Weights of a small mixture-of-experts language model, trained from scratch on English Wikipedia: 4 picks a token.
Below are experts of layer 3 (counted from 0) of a mixture-of-experts language model. Rows are named gate (a neuron's input weights, with its number), up (a neuron's input weights, with its number) and show model dimensions 0-255. Each number is 128 + 32 x the weight over its row's rms, rounded and kept within 0 to 255. Numbers have three digits each.
Before each expert's rows: "mostly gets" lists some tokens that are sent to it at least half of the time. This comes from a sample of Wikipedia text that the model never trained on.

# expert 10
mostly gets: " to", " on", " as", " and", " for", " a"
gate2:139138127149098157130156095082094141117142131146079130179141160102130181111084136108097149138132063163165118034191138141156160154109150117142130135138095134106172129093150140156105123198177091110087106161099190120126096120135112130178157169138169153126173103128105160209095109154116171119082143131207201170115138131100180149152159116112125160091122120185137159120141161134132151086121127155133109153138109115092156185132112148159136182174109114150140146156169089146095153105099157143123109134123033138102110100132096171136133137097118115160143131187150166127106117109127140128147152124139148145161130112191017174106124154147104084096130142089081178133130122109120157164120086204137160120143135080120199114155149123194138170124182128065118087125160111080141065182129030
up2:126140182151116164148137123134114095087110156108133146113125202102194091116104102148125112083139126135181079151127149118159165142080190103163120139131196141141125115123143140110112128094127091116110127189218113131111141123157102090109117073112170092147144110080109164121106189114087132089107114155144142105116090193138113123079131127121131095127080104157137157165218183112166151128098175168107185103141147126102115120137133101194114169172138082122107124120143121139174105189190117181140081255135147101113177135073036121156114175068142187124174112127161144132105176168144128127105107151118122091122150130085116136123126087106116126116102158148153155113148140171061099098060104166159080165159139078152124170095107127144117137176117105099141052136119135114144117107172103

# expert 6
mostly gets: " all", " some", " this", " many", " This", "if"
gate0:162174125130100128153086112175085199133143080047134157179115112192105137122123063120097165161152123130104149124109115144153131171161126134132144066120096198170075045145156119107176080121129191114056172079118163204159183107096103095127101156109119116136163145228130136150156153139080183103148170130156123116119202128114092175119095160106177126101144140123069098138137157182144109107040148121111148117129139099134098049101075173171158123113118160183107163133161108110151095109117074089108092142103116094155125113086059122131152124125141126142110099129123166121066111126098166130187117146140157110118152122100146110117122155132094115176127168169129133099108137108091161127126091115116133118119116152149192127163090157154131164142173117119197091124158120103139107180177107
up0:148165086174088098141166114096116128098113132111117172141190126172114117078082143132117162169094113128121107150161122149126119110162097121161119136119119175157150141156139150116165153163104148138080126071056182188179148143086098114083104141079117131129157169146132169169149098160119109150139208199141164065086146114126126137139054114135070100081131135106095074078086106152161156137092165192131151115083159092154157173150129124104120040116166097125142122182116142122146154127140121091130107129116115107151091130111108082160135112160148067154120148146146196106103116116145147125183098124147146189158115154128154117119101124105126099145147172158107082154134145188072180144159049180155121126147138130176218115194159133061198141137149135138166131122159131138144043175159099

# expert 11
mostly gets: " of", " for", " by", " with", " from", "|"
gate2:136144157075191139111116169160139091167121168152157102093072153151117115104100154134122122108069160166208113103135111129130128075066152097082102116160126100139108157211125135116102130159174144130141167125146140124139154118156111101095091074092148095188112122136088218165172172085093136116136073119165110161106060138138113126087142182138138098105102147158109125097109155132125174149149103125124120110125136072119132103175170130106171061101071083148115216130123076107116129099134068105077171127112162193197115124110085123172138144057172138120144102126132155126161137154086203157134117148185152129066137148138103120124126151168112121187105144119116131074138111120096170189155099146113138126132182117096145148156101173182128165192142068127165119091156086188159125141135134
up2:073145128129062128118163156120112109107084136073103122121156072098120118125194097136103129097147064074118096172126157203078135142197101125173178141129169123088152047088146113161052087108142186149106125127069055140160110106148102127143165149207162137130149145115084100128088115129129118172089087202112130078145084037158174089095080122105116152107129120109113063138176099177145118128120149143129079147134119132126144126123160114118087144100148108125129146142140203142133158150110099132129127152116086167140136086117126167135167110185065107087135138108094085141112073113155145122122151094039084113124133130128139087110119149090124148129148145139140174135135069130096083143080146181141089144099078133169113095134201081116102125109141177163087128155063150098137124120109131

# expert 5
mostly gets: "),", ").", ".", " 19", " September", "–20"
gate2:158143145131144118098086195143142134118180126088153155047125150079180119176157150177105137101077148130139124142102097101124167121126104111158121125125139082117114175133175130118103138103101156064159109100135125065133128105113164137142086085068136113112143178123081156128069123135058072078116062170019169127086153127147131114148086126141128086091122129131157119080206150120170106104107156189130117175159166146123141142138106099142121121103147145089112153135123155143091140135175148096140158132140142114156081118118110101148130147132068083057146142060127132141116115072130148162114089126140100093147158126144118118161083111152153081120146188087156113141069156116092070109156154171129122057107169130206135054083114101122127143098125128224183137105123147084160128057097147
up2:157141075146127110075061171142113093126131115186142117136137106090045132185152121162113122053079072175127144120145162108090126148156123095112180113094131110134134141129115136134123118161082205122114117117099094080103141151128156147147078161133133139102171116114137113167127173123140132126084109160047132119078122150130188133163161135116120081108144117175128134089183143158098090112106110097136107135131122170088216157153129088165147102124150200114134181106108108074114143056151227131131177102078131138104129076108143118121131079107152175119135159108151161144176118095175138119151140123125181110109114195161127103148076112097164166112102178121122216104159109124105114146102142168150046098108137157148118100105148118120132140085132119187159117036093120095184083091140158